From a checkpoint of a small mixture-of-experts model trained on Wikipedia: 32 experts in each of 7 layers, 4993 steps.
Below are experts of layer 8 (counted from 0) of a mixture-of-experts language model. Rows are named router (the router's row for the expert), gate (a neuron's input weights, with its number), up (a neuron's input weights, with its number) and show model dimensions 144-191. Each number is 128 + 24 x the weight over its row's rms, rounded and kept within 0 to 255. Numbers have three digits each.
After each expert's rows: "gets" lists some tokens that make up at least twice as much of what it gets as of all text; "mostly gets" lists some tokens that are sent to it at least half of the time. This comes from a sample of Wikipedia text that the model never trained on. Tokens count by the router's weight.

# expert 7
router:155140117077110136128153107142127133121138145110163119118106115114168112122129079134117131159097127121185139088139101119137095102118089083131119
gate2:139107159109133086145117114108147168144121121159145142140144067103147183119125128138115140120101094145109110135140142129123147091129107130118132
up2:160120161120170113123115154148121159133117129145174108153108123158086166139165147127101101140158099137080137111151118124149159154126111139111137
gate3:134146107103120158117143153124120133077122125151151092180099070082136098114130124118148119188123121140121145115153145143146158124116149102131123
up3:123103209124101132139168107144103153143103094141147129149142120148159144144132131125137117135099142144169145118137113105124160128105117114134128
gate4:152077165137119117123111111123142066130106132190166158121117122155113128125150103143177155151148081127147124153140134159126141139165106158114148
up4:140099119142119136165097160128107113111145113155131149112120125133147085085135121113195110139118105134102145131159117100122156150142121120170133
gate5:150131105107131136108113119129144163122137104115162143140121146125164140096065126108105132150121122113124091118136121140113145153133139104114081
up5:089115120132114146133141135095133140107129133141141104137142140149128117143159170123120126121139124146135090180135072150160148141163133110131137
gate6:146159097107134126130154114141123148098131105146132137124104148079138141104101134173127143145135101106142133140136126106095133117140126124119122
up6:142130153123134106148091165135118111124097085113084128130148146168125124150131102132113058117104125137173122085156158161136092132091109121160100
gate7:138123121122136112126125128149133131160094119147132142133120104112162134102110128118136145149189121133156083083119111117147126150106152142147107
up7:073095175130101147131103124134158142115116136076169157118122102139095122129110140151147110122144163143141125099136115089112151122122101133099182
gate8:149112104107155094122067115124115137133171143092098109146108129128117124129161109088126135128134100119104091118144139093108104167161165106108131
up8:125133119107070118118134110108141112167092130120131142125114124119117149140174091107120117142108116144105118103116099146107127100126105130119107
gate9:125108185123160127146148125088147115153161123144121104139131125102102170109141063164119131120106124152095135120127142134112132109126108117152124
up9:158165101086152121132150140144104122105113119112171165177159165164174160091144111178099127113163112174147175143123134125123101139155095149099160
gate10:155126128142136128161150085160093150128126159105111113114106110125172118111137123124113163137111102153143148062127121161106120120145126140136143
up10:106160159100133088120132155137152126125114132109099088138131131152111111110119170137164130137136086100159121142147137156177121139082165136146091
gate11:180118153129128129086144119141119167105079138104155167120108132140104155123113116123118198133113156132162112098167081111151119102146083151133112
up11:136118112126113129137147084099122155108124133093130107148151105125192168146122101144115155138120143171138114134108133087105169159165097111129188
gate12:154134067152132117175083114104156164106142158146129119175094154097117105114127109120131110175125153133133191140151089125173185098118145165127132
up12:086114107129125118130147123141116107119149137161145164121183129132164112105121134115130126099122134135098135153121152133103129137098137141125106
gate13:126145122134160127153150084122112107123178142135114107143067139110119091142122100138144140101101161114175141119152104159116134144152118104149147
up13:152134136116153150137116153158131147124102151142135101120166173157143120124089121146128125133099107147138095117112080148066135139129189115133155
gate14:052176125099126127145168068145126129159133125076146108139133113172141085140140148133157140133150121128160115144141110143172140175096103144153124
up14:103129123123166083087132156124154135124135097126119110152147133121140148112148120150188161114133175157153152091090118153175133191120097076092122
gate15:144163110138127162144152137159136164112156100160127145156139108139171127129114159158126103166168155121129158151092163122151162153136131076104131
up15:094129119135109122104133120125095083131125093166143116146156123095178114115103159151148134105168175092113169117129168151144159131166132148120117
gate16:184095107104096128140137153135164139092105134113121136135088095113140100125133100154132113166131141114124124075117085085115160145113123114119153
up16:132102148116199125141117146110123142097123166131129123134122122111140122137104131123128108137162077148159124134110092114131133115121160111136100
gets: "a", "am", "um", "j", " v", "p"
mostly gets: " Am", " v", " ex", "um", "a", " ass"

# expert 14
router:136117118096117137060138141102132119096111170090132154123132146081126119115136122139125150078115145105132129111146101134110095135164115087124127
gate2:091073149133171091122124095112099114098138114125155150151120115167153128107120132113132106158102114176126140109112104142107126164108125116106146
up2:155154112116087144103101091149111110138117143121118155131085162108147140121112134144106145148151115116077154157107159122150123130130101134147115
gate3:104121104104119108101138174111170162132132147135119133156090145135152157139135118179127130105152102112147104116141118164129150119138123139121134
up3:101135105151151129117148145119128161145079145142096170164120156139171142132120103161105135109155140104085115130169141134133139077131090104114110
gate4:096115149146115141112133110105112121082159158162153108142166139132181145158128140103096096119122149068144131113141145139144093102111114117103130
up4:135122140112153123135142156136138171134135146134141165161095093140103132117097165085147119137142105141142080120156096111121128127134142122159144
gate5:151140118088080128156139130151145113162127095122147122127142152101143143150165125093163109107161128158153155099126126085113133169113123124116157
up5:143158115094089146148132153145157103143091107132143121115174172105129163110140123096169093106148110139159136121125122109114125182119106124105146
gate6:143121167132141160117137119115156100119104080133116135150132129085126144113124153086091131160101122149157127112092151128112105130129135128132120
up6:155141156119116158084131130164147101139113092141122102149102146080103190149145142123079135157135110139093122116106110158101111137137090117150116
gate7:127131112090128107134110164148127125142134157134090121123102115116102127119120133068137110108117108104122164129113092108125146085146152124141096
up7:136156175115106145161107107140141160149139140132120143117074116131154136119115098076123139135110134134132147112129114151144119094163123149131111
gate8:093102150119174135125142187091104110155130094129123112115137136121163133148118110144173124117095156102138124120091125105164120121139110114080149
up8:123098150106157163144143180121129109149150091154116124107142125104143107133150127167166151132151112196141133128145095126173122125126107092109145
gate9:099136150098115099188176154094117129168154145161098111144122167124108082104127162155167119150123080137121114159118162146167116132141117118131106
up9:118107165116155096153185129114123165136132101106133109133092164148107109111136138149162153077159070149112105153139111128163147121153118119146160
gate10:180107150108153108153097109185132097125128153093132139108097108127146138125144162118147139147143131120156109130070186106096130097146135111116167
up10:141111127134139111128130094186144113077173113090134119116167141161133165121143142152097147164173147092125172151139140138121106135135161121131137
gate11:167137163163099131160112150137143162099122098059139108100122116160117141148162121156154134129087107149105097130123142109137104082149135125131154
up11:145130143151087164117125145119154172127104143146080111156127125140125103164169124137112146138127130141140070121105144169109134125092112131119108
gate12:165104117131121084131150145111131145141152138117132100082126180130196141121122133147132133170132116106119111130094149135131161099155109178171130
up12:164099116114148091120136165101153156160155107116144121074107195131165182100098144115123152156130131125125141124060185124133143131115101161099144
gate13:115120146101130114175145088086116127118102104084128109106101152115161124116152115121150127131126146109129177121116156104126159156107094124086115
up13:112112095125141143100127162145145110144137141178160121130147123133085143157105135156133148103091127147144072132149129155126105146154140146145150
gate14:132167141087145127100150120141095101127135165090095145176106157134111139116138125121121146114105117145103111179138109125110117122166148150127126
up14:121162119090154127109164112119111092120151161131112145125105176157106145102130099108100157111124151147124157182114134104148114121148174125148112
gate15:143139120169117183143098101134171102106093110128153152091170112122131127119083135131139093169132119132199101120129153132109118140114100121090111
up15:126103106133134110125143133115175110120118122137108167131117110129133116101137109123148105119107090122110145116113117140111115120148116123094136
gate16:125130175119159159144108079151133158117130172071084125104138102118131151160125138137103132126173123134142104110100128153113091125154120138089149
up16:135153136130172107136131097099138164140102162118116128107130121132123117154128147167084165160154132180114111088122129155100126102137118130153154
gets: "\n", "==", "===", ".", "\"", " =="
mostly gets: "\n", "==", "\"", "===", " ==", " ==="

# expert 30
router:141090102076120098130137127113132162084136100102189128128112128099139126122132116127105148135116116076148115128112144138139118158146111088106116
gate2:087094145150135106119120138095133110141159117105129124098148146131107119146164138124142126149124115144124144153126086123117144115126106130133127
up2:122186115124114134138178104143073134146053139146113127101088169115101133128094117143142162127122154139127117114117145125122161121064084110103102
gate3:139118135107118108144103138145133140132117146121160135102105089100154134171103112176128127147141099153178167131139126128130136150172109102129099
up3:100144102159100134131111172147138149122105122139145156114129117166143097164160128132138143122129157135132112176109124098126159106160117171129157
gate4:139095146121162116135150092163113177123143104124143174123149116100150105150138106147122099117127136112141130110126169119142145158140104128125129
up4:151101148132185090153147155139106166079159123124074094115111122119077121168156130076123109138115134117123134115105136074140128140152135106137130
gate5:104138153108140098100113118125135147134121133129137098089090174118118121151137166093141118133115107099123114133101112157088150092095153088155134
up5:111146140110155121152106113133139118112127097131170110138101162156103150134114135093138111106114110141108090131099142142131096128105149106112130
gate6:128098104111149136108108108132135090152114131132142163140143147133100120070120124104160111130149144104154139141174122149133163057149133102150149
up6:124112158147108168100120104139172128129149153096115136159104169128137131130146135128127164126091149102113132102121174136138137101141140123131080
gate7:081120127112115102128169134116147124138144163099174147083161111107144135124107126132155161155162125102140138112134069129104117171073107143115102
up7:144114134128129174103066100144135098088112104110102110122102141127124141136139157107122149128113131121078104141145155140117146142131145122145133
gate8:168164117122119131145162154101135129131124132094121114136162089098123142169143127156103087119110070089100165123130154124124135148151052125127124
up8:143186127133108108140104158110139161130159115148129161131137088098157143102074136166084099171094096103147120162162148143118169126158078109153150
gate9:146071136113104089126186098124093148108134113137139162097094162134128149146120105139107161180138111125154113130099118160138129105118076151114167
up9:149145089136162124135157137085112124180142173129135110133116120118146159078118108089110102065108128116149117099160131118094125157113111142095105
gate10:145136127119105110183145094169128142118139126113103131128092105090138158165119098108104078123128111122176092128107140125147123109142110182179107
up10:121086141098164102116110104114131145137124152106129088154157108182130067117157169094135154133101137142117154119108116144138127127133144079093087
gate11:134106116082154115187167130141119107100152133087136141093150179150103105106080160150134126132097113173155158156135108112157135123137093114130108
up11:109169138148115127143155095146110150174107152148141085104143117132119102177135103102121117132120141117089107142126130154137119143109094078150092
gate12:115134165122115144139140142117164114080131109111125099112126118148142141158157133109166130136123116128159170085129138136153104158134134115107188
up12:116116113169120096132136157154102118099095122124158106133099109120173163133093073126149139125144131102145116119152127094107138145085152100131184
gate13:164153146119116135173124143157175131124132125156136110113099152161112112129152080158102091199079130134129175106134136121102130079144121149109089
up13:123116117144171142134121135142103128126133079106113117117132155149108115144121122087149141093125113085100132102114088144118160133124125151159109
gate14:129128142104127108169103141133092158140124154144144137080158132075153144130122105120143177118082137132175145135126156141141178089128135092149138
up14:130171121111099126159147155123081186134165091171146133115148162097109147081090125135144138106097101146136150118116113154129174102135139104190128
gate15:116125131107104141138088124109164105149104132132144143168152125101136122129155129089072130161121109110127101134121151116134142171104123127096084
up15:146143145126127118101113174190123082114121117089057109105127123129147119154076137101188139140138084128133138116140078128126159153132181132145170
gate16:135125101142132082141161131124123175086148163102118166110085115106112182132122151112124116078130090146157154099126094135139154166153160083155132
up16:167147126143154106142109122136074143144135129169103117087104145122125121151144086119154136143120155118154161129133134152136128154145107144086146
gets: "ar", "er", "al", "el", " University", "k"
mostly gets: " USA", " University", " JPL", " Army", " Star", " Independent"

# expert 23
router:141124107135112156072115112128151130116142136110137121094114135088131121104133168100113186140092122124141085133149112159106092149149157116104106
gate2:135155160129117130156129159116151137118101139137135119106076129133116177159137105129121093134145151140108147154096113151106107087165147149159092
up2:076142174148098152150134124134091126069103167141112126144154167130142132164122143124134137090083124116145136108155152121134133110064102079096136
gate3:107122110096176142113129106096106066130158118145107138154111126198119120123142133126121124131169130148134115118120092145112140137121174148108110
up3:154122126157131106098137094111106146157117106145139160106128115125113099108095134175135118126111143163147120099100084134123145170127159186155169
gate4:073069164167106139099110096134175101145119163095075121124118133124132102146133075166106129147111163136138161129132132138102176128108117149122118
up4:145160082096155140147154127124138164105155117173165142139163126113144141108085135085142137108114072107149105153133141158168120167142117103123140
gate5:155143146088119118161110071137147142138123142062101053119121147109152129153144113117117135140133102107122072128153099084088107111130140106137111
up5:145138149094106106170133082141115138138118143098131096128092157149090123133128102147147121140165118118091137106148112099123148121114160133134119
gate6:143134138102125104144097109102102134179124155124151147096121134137138149106146135072121121139124156157101154132136090105123124088134146148131129
up6:095118119162116138110082157102166072114124131172135127042121171128143095124135115095139115097109123112145116177127091114073089118165109137119151
gate7:138151191123141096134134111107111113140090138099127148147115120101110144101136141155107131117108160140122106159114179152153113165115119133127116
up7:202168136107147126164107110122138117168141117170106138155181152114127144130168121150124131117103152140126102138118106106149119084125105117103114
gate8:109145108112118085108113126141133148120149143136182112142123068137120132103163090172149168150150113139115164135128074150147092149117153109151135
up8:154130123151138164168122109086123124129076133107075161169108154099148152105109190119119107131117160106114094115112194130094148121172105176103106
gate9:135115152112161131135099108111158136166126113129113145124111109111111050128137130136120129136106124114088096138100096072118116105110162138130094
up9:140128106135140119108107122135126135065113143086100143144140102141136171106123135142101109112097120123163149107166140149150134145110098123166113
gate10:174129096115144150121115185159128115134113131147106137118123119130128138120107121131106130139129125093092055163131142151146138121100167131158108
up10:154129133088137134096169166134132130150110118158185094129132087141104140137113126093109139139149111116130120168089144151136058145115153147129128
gate11:137154142122125141137151094170157138136121068142139122136069128135110110147121155104128066166164114143133119099159146154118126181169133138118095
up11:139053100152149136158094143151172089120102120125084130133119101082124144123124101096145155096107140099117140153138095100148052118107152142158148
gate12:119146127143181112158131137192142145138132122109157115138130129124113132148084119078103147126107116105118144117135175175142127114167136135162137
up12:117143100174092164116160154132135151137156120136088114113140114143109137105119056076160139108113058111151140138128150118107122162157117128136086
gate13:151157138135124146159117083160151133141144170142166128144149127102107132147179138123152128143120121142119171123155152143118082098106121179123059
up13:120201157119132175143129093113092123130112117121154125175149178124107166164109143103088096118148079130106081121096133110105148129134111122143175
gate14:097119125166140121139158110138095114157145167127108128173135113105132150109104131108106124166129126159133130132112133111119104122100141061126133
up14:085102080150139137148129154103141105155158136156137130075138135124132105126152107101116151118146113113163082135119135085102107132140134149121130
gate15:138151102143190134113144088159068159083097143164128099147119121133106131110147166133129117127136170142160111148107094118107106177089157111139152
up15:142111143069144134178116175135135120118128133072123139110159138121120094124124111128123106124103071115097106104147157174134084155138127152105140
gate16:139173160105146127082124166116094118101109124151082126132143122160090190147109086134140133153123111113133125168116133097121115101142138121157132
up16:136127131153099106146105119132106158111136140139153152151107090094170099137157123116131086119094120104119141133110171178153133171110141088106120
gets: ".", "\n", ").", "\".", ".\"", " ."
mostly gets: ".", ").", "\".", ".\"", " .", ".)"

# expert 8
router:125119165100129120134161108109164158100153104090111166106094182125102109088165139138117148092120146119117115166149120145092132139118099105115115
gate2:145155127155087129168109132135145176137148100123163150094099102133083108122107157087073133127116123132146120118140141154180118122126141146125154
up2:143128128093181119127141120112129114128120095155132158146145154148140091131141100139112124146099166177145121152095114151153145117161166118114157
gate3:105085105171116131139134133090102156116182089083132135145079135137109129107090138138113115138086121153155174122120112142113149153130109078140143
up3:160143139117155103100116135126148145159125130180125118115111114066128140144190153135112118147173118176137165148185135109137154140144147141108114
gate4:141090164106089106157122090119120173116134089114132106142136098148121110110135112120151122112125107145122126120148087128094127138106132084126117
up4:169183121079153128149143142077171110114139128124108115144147124104100169143142093128101132138109151135131115086110151140133108137125095139089149
gate5:120132135093166146140118136116105120123125102130174118108089111170110147114125134121099179146116137166137140175089121141148122131107108085138134
up5:125104081152126121153158186124129137109114150064131095137106099133131155125120155133121074138122140116116108113152116119135157143122170158138153
gate6:105114116140093132135097130128123124122170119127141138141096156141148158107122151122109114134116111093122131123149174167111119138115143139132111
up6:119189120142160135102157163143131125137170128138127103111114100125114108110079122111117079120143133074079089119131127151176158116106118157106121
gate7:127175157118176170116091146100172141131124129125130130198095153127131160114130106098145124107109120117118102112164135141129099120151126091164125
up7:119135116117099121127164126106088107144138102151122127097164118099137098146114160142132139140101126166123126156153152094138149122109139105177164
gate8:082136152120121091097126110110145126120128097164173145089110142150112093142110140074148166112158149151117125112124153149118141158163119142130127
up8:148132133099158176099139143125108152095179140078148111179158133155164132110163106158101110099120104095145134144134153130135122125107164128160120
gate9:145122116138103133158122089139154144139161117140115138099099143103117127116096109164103115118142120125155130095134143083126127114147128147108146
up9:103172137133105099140131129086155112123113133152113139116139165127103118114140134137108137149150101158162152070138108161131166167124114098079134
gate10:147140128127120154130114132094145125139146110160070156106152114068124103145128167142131090162118099144160152127144129137107143160128116142091113
up10:103123107123121086118135138093121172080159107121127122116129147105114110133107170128108132163096161136127148175115124162122175099108175132138073
gate11:121169135118079146084133142094151121134141164150125129177090126099126092138092105143106149139117169127150159098119145153083156134126109150143131
up11:141142160118137135130078174101132137129150130147118142159119180152081101168108116119139146123115174082151090115116169117084135155097148116079121
gate12:148115100155133120141141096092143135164134112142102138157147157131142118172122153134146145125106159166140107073096109120106104091133120121128157
up12:167141141124111129140125119096155109099170133152122149153122137094132156139115075164142085137141138153132102067137105113097159115177131140152135
gate13:113117156157093112115152147140103179155111086133149149120116081116113111143142101140101139109123091116182103154115140134151146088121114120164152
up13:177137117137119106154156116134127155155139143122155122150146131115115129101117129125109102118126140112082126174127106130154116149112126102126094
gate14:109138104119117119124135149148086139132125131127092162080103177112135115143097116153141128141159135096133155083136113143139144112159097147103150
up14:130112139130173143145120130110199100127137142136120076159148126122128163140180102158120083135127127178142131186131162101146129145112165102122137
gate15:111137097129139131143135121129117145151120086102155143120112129131119146118143078124143127102117116121118134165113128107147121118081175086154138
up15:118149093128097102136153122110135129123116093129120119132113101134137093117163078089176154134160136137112110108117078126141088124101143128095110
gate16:094142128128095101137155088115132132141138112099162158148160119150091143127122163150129160131110139137139119110135158126074160118116134128158089
up16:115136127097160143130129189110184137125121097064155146116097162141118097137121102137179174145132129111100119138124101135135133133095142155137104
gets: " of", "y", " in", " for", " by", " to"
mostly gets: "y", " for", " of", " My", " family", "idae"

# expert 12
router:161094101131138120091120106092145146171170118102172120154101118104133105124156121124118157123114154100134162144123109151070123107117144128118112
gate2:153127139147102156090170103137136147140150096105087135087123163116112155136131100130103084123140097091127128113147146099150114121109163138186087
up2:109124140113082131125124099150139114103134075135133110141102129083131145120076114113145087167102096146152186173147146122122116128136122128197105
gate3:120118108107165145137150128108115112143087091156095099133142101115148145111064107131144172140127115143131115110132162115135099155159141116117116
up3:122120143157148104137114161164146133100149107152109089159084104113070081112147154121174138137159141123107163088124131153098112132094063122103119
gate4:104096140177163097166108112147166143089121111115173183128096095101143098096125140118068135127162091122134141097133104159119091135151156118157121
up4:094118129116140130136086151152150127120132114136182126127145104175161121165113070107150129110144104156127145152135110149127115134093127106140101
gate5:135098171133106122125169140128133124152107166115114127118123130109116105130161138105135127134108166107185130113128170091099133155127131183133111
up5:106179125106136167127130103147147124106177138160131115149163131150148160083101125160118105118143104118096126128147101109106144148127108102121156
gate6:142119110129133055163149124121163134117151101098137100134157122095144131140142110167108149085124137143164120152173121157085105111122151152125112
up6:144162166133120162151121054164108139133143128148119100118109146148119143120114161148140088129125102136134138128112114148118117130130119139080096
gate7:157113094110121110138171148072095165113119143130180152144087097125097148164118157157110101147126085148112141147164125125142138159133160123153140
up7:123126111087113103107149149102120166101100134132135146155109161142134117126144101129095086110138123098121122135101095151130105153106172151074154
gate8:135130127107176093169138131103129181116125156154144141160078139120164109160112115124106105094124154120074144146090102146109142137118069149134116
up8:163140142135123166179144128125151138139132167135099168115104091129108109150090120109146120138138127139116172147134102140141145133110138156122175
gate9:194096149116122125131131071131124162128095129126114136112127106138135100157082139153107130103177153098112152136118140139122127127128140143152134
up9:104159126091086129170149121132136116139100094129063127060143162165100103140130129135109118141152135123122077133100109132145152147117096152158125
gate10:123124127120108130134114115103171150121123118135177148159070083101124106150128123108145101134124090125147156097150140115101145149135152140135086
up10:104156123147141147144148124114129151135109137153128118139132080100145145128128116105127090162088192054107144097171107128137111136169075097133123
gate11:115129110123101095144119127105114117126157149135144117166094127135115086118134130132142124167108087130169092143149111130148152094168135156122173
up11:184089129130136139137117126174165146132152147142143126126141137129153088135117148117131138136131159092118125119152134135140106168098096121175143
gate12:110126160128113131172139096099114159131148108099147115145147158139126140165100089171176144128131150095147145113152126110123105133122157124134127
up12:134143153153110147168109140108130163150114094131110152123146133098110142123173112118088124127158119157071129116141176129116107129155140164132091
gate13:111135152128148145141122133141084124084114116135149126113144116171141091142102107155170162118130127152137102155081134103093156109142134154122115
up13:132116112097145120091106140113143138086093137121121146071166123086120088167103122127149141103094117128127098135099115176111150099126133102133150
gate14:171140101123113127120158100161129139173140154114161147123137116135170128151123159116131135132146137096168148117126153120119144133143161122149110
up14:091094119143174090143103143117125106128149152143117112140148145093108109108095135142132107100107129136097088128139114125121153125153141132143174
gate15:114080149157134139135142112136122099171131156132112119144080112140108075180133137126130151105105137132152139165076172100102128189111135140191113
up15:126118154129103123188125170132119101140131147100076103123103099140137099111153100112151148082118126131168166161109140119155152153149109158131116
gate16:134135135152093143129073147169136137142129119103103147139139145139114140111124127108128178090111185133124137111110148158098126146136100114155088
up16:168108115090150131127124109122110128118143092086091144165161121119119122105131115109058131135103123102112136126164161143137158160072133137169102
gets: "en", "er", "ar", "an", "or", "ir"
mostly gets: " Ken", " Nor", " Sun", " Scott", " Jack", " Sand"

# expert 3
router:132113154109111120111145118097135117120173089124145137101102130128126134105145172127117138103103125123135108144147079159108124142129147133130111
gate2:102151142143117136153173130164142112132144091142097111079077121117158154163100112125139089140088174117076131103145130094160072151140148077130150
up2:124140131166114121164176123112149144140142100123137100119096120094172129150150127110131129128078154096109117097157126122141105139146125111160143
gate3:103135112130097136107121162146139064106164163114107141137105109112167145117135148121134169103127125117142143107163093131184118149102065094157135
up3:122139148094130117150118106115129091135134135159145097133140138108135170112141133131147150153138136163153151093110171167131160183145111178116092
gate4:136133139142148130157144108144133136096133113178113099140124106137156133132181112159104116136158175128093122171169099128081110121094116100169141
up4:124160114115122133097101136120125126137135134116121166094117170145123105129083125120146115125130123180160123105109141147144139138159156137079102
gate5:119132154139133119099119100139091125147138102128061128136142159096136108130138149162155101113130113123144163149162096140142120109176171116114122
up5:090151107137162147096129122070149137121102118160110128115118124152112094103169118096116156104147161137128142147130109156131092107150141112139153
gate6:103156115150123111117103117171053108106143173169109110151098145156131120172116143096143121139122135142144134143093170138133135150141100135167084
up6:134143138104102152124126118114118113131134124088140135146118129128114152073136120147100156141109134089135145127159099122099149123139104123091109
gate7:156148112118132120138113146111154154116113139122129118147136128118111125156144092091150099156152119086155147086135165082085114171102156098110139
up7:135097128141093153154165135156120088110112127117126137128112095101115120156121118129127125105132130119133139142114132127151145163166116096128109
gate8:122142102099159126128090163138121130140137169097098102141122114151144140116156143091135121137170142128095129123121127101128116178145124134133107
up8:148115105146078143115124095102132156119139159126136128084164143126121128120120145134134141138123099105120117166080176127147132087078065137144100
gate9:121128116159069161090123101136139140117156104125149123116129124172140128110163122120118149124107123071118153142115128098109121102160097077125138
up9:183132135151125132113156128133135117106133094130125135135128132148164106094150104120133151145085105089165122118127133105131150152183089133104144
gate10:095126126127125157139138145129135116130074120096102121121115137111151142128097091164131160161146137156129145090157099116128142087131112128100138
up10:134111102099148094097132113136155161141114187109093148163166122137123097132119142119151117146138144129138100136097160139150116172145148143162134
gate11:099155135134135145158140144142109160105137136170168105151130099110157138112112153104118200156103121162152142131164144112153093146106102109140089
up11:091119147143187158159147145135154120113137111131097130155128099103121110143073117120056147092116095148142131143147123140125123133145180111119104
gate12:141129170137105115159121171114131150118084189102080100171141069107110099131130140105173118112159132122099149148123171142127115101126062132135139
up12:101109112113103139126120189127166123141100171170057146163129134121105111081145151156162133109135175139106117141109108085103103126095082137131145
gate13:101131146139074122108144105151109140092154150070114096169128088103124114148148148106136152150093130136072132139115071108140140117111138133107133
up13:132114153144150161135137119161128161121104114117096182134124075144110080145111134156144081131187130123139115111139144120100142139128143119133122
gate14:107095137161137159186148080134131146124139117123117144136099094123133154130124160113146140112143119158135160144186161138146151154148125131081129
up14:126127131026113132145098150100136113088112147083120147171179112139102113124147123113160157119083134124160174117128153102119121140143104154106174
gate15:131112127077101149144147137064146110165125136117169140082066128113124147159132081125131120100117134133111133123120128100179131085163128123145122
up15:113167152129099118128099160167146137115128130105077205124118145149133086159122119114153152140160102121142086126113107144094130131087107135094113
gate16:131138155100143130108147148116065175143113121094115128146079133080129074160128118142100098169135149161112091130131147101133107130136126151115142
up16:136137127138099073101138170111145143128115115108161145111071166098120130118105123138120089165175097140143110086110116131098119142086167111148152
gets: " of", " and", " to", " in", " with", " for"
mostly gets: " and", " for", " with", " on", " which", " from"

# expert 11
router:130163164097135133121126106140139126127132080114185140133159138097175100140141090137108138122112166096131125137111098154124104111139126103127101
gate2:111090146200143133120136147151163108140123145125162148121134132142131117116122118125108155148115123136145134117126105131141126092178123121147103
up2:146114125149116149123127113105128121124140067121117170122093149085129136136094149142122156120141109163102136142138101108094122125101109144087098
gate3:114142141138123142120137133090142126100095110107173127118136173108111101136069129133164164138116146115182183154106124145103135144132148170108077
up3:109125088110141107144159102137153113113169157144159103135132098141121139151116093156105152178149133108091105147162080085147158145102158087168154
gate4:150099110123113129110158149131097103149165168155093135119137099093145082114104097117122110106092131132097122124112136117119082166163131118128165
up4:130089149094140147128123153119097130123082121140111115105093114120183129133096095120101126102090101138152146162129132147106116192153131135147111
gate5:135151076104103136096132109153144131098138129121116141149133170166116152127126139125152155127114147125116186173088057116136110109146184155112137
up5:107151146123148132091126109083109125101126110185155111131170126078106109142118152101103125112158144127117134158115137144101115143074123177085119
gate6:106153066152157139067131147155104129169107131103140129133112130121154125060167071125135105137087134168159173166117124145108097156114100124117115
up6:136122108149152106135175161151117138141128137120093160100134123121163128109096154124122161093089142158136142093138160113154180141130114145140136
gate7:076108142131110149128105110105095129112139109105112137146112094147092147119159104090105159131122146116101126133108134148148100105153102111117145
up7:145110132136104156113066168171167106105118133124122104133115160122145101143138141122139126123122105068146139155165123155123157108133101135138112
gate8:106135127116109172122132115154153167123128127129119117138125119170129126094114147120139073122129138118172164161172125158088180086149104150111128
up8:124105122112123129127121175075150123153156141109122119105134114147119136139107101136138135129091127154159156132109096102162089122136131129072155
gate9:176175130101168124149152122133104132165126113141150128143179152127136114140120112124150114090067135166140088074131136109077117171095155093142123
up9:117115135093121164130079136129125133074148113118102166115144104161103062146142116098082125095128115126135152151165112120126138118160094146127144
gate10:160132133145104122115126123103156138100121186108134105078188169125163102149142149146103129167120104116130112103153150120149133153133105109141138
up10:135086114117121163160143138154123133120110113120118088143082127143124153128136073078168145120135124144158111127166175125116152096141132148149158
gate11:097113110092133093153088124098092123151119136091084153138123136179106114119087158114164077136136100142140142118116087113088136128114111142097159
up11:125144141092094178162131126157137117122129120125121134140109133141118141096139112125124154127137118124163118164106132101114139124144102145186142
gate12:168173100176101132105111135131131129104114132132096136105139122088086118088130121133142125119159149115088131112068147166108154098141112110089108
up12:134119160143158142094104122128161100121150099117104145120139144152127082132127095119134095135149155076177123130145101128109107106071120114116099
gate13:146161138177132175151157115105132137131126166179124122138117101108177062122117134176124130110108129115101131164160144185109119114109145143155122
up13:129160117132171122125160143119163115133162127174150117164120142116133114179158161166153170134130121119126136080104129148126135128103130118127138
gate14:122100130129107109146115135148121158138106112145140133130130163132188118118124109137166152163101100137142127099099104108162123137102143185137110
up14:106135149128093100105094135119169126145133113060124123141094118107111147128130158088125084124129151129151133133111132165112137097105108139185148
gate15:100125126157110106132080056142135120144151122066092127147160107114142065093086139144119152106122133092117185135119116124144101136111128130160137
up15:130130097113145081131113119135104132148126154084131150130109108112138159190099107137130109156120128118119156105115135105136160090158085093115150
gate16:061143095151174137141096186117129134157132129071123124157136143170117115121141120135118154167065109062096141132143132127095158135119131139111142
up16:128121123129069141113107137089083083119150135109121164179165095122086179148094111140167157164125127097148120107150135115095127109124103146160126
gets: "o", "an", "on", "it", "in", "as"
mostly gets: "ano", "let", " Ross", "pt", "por", "ito"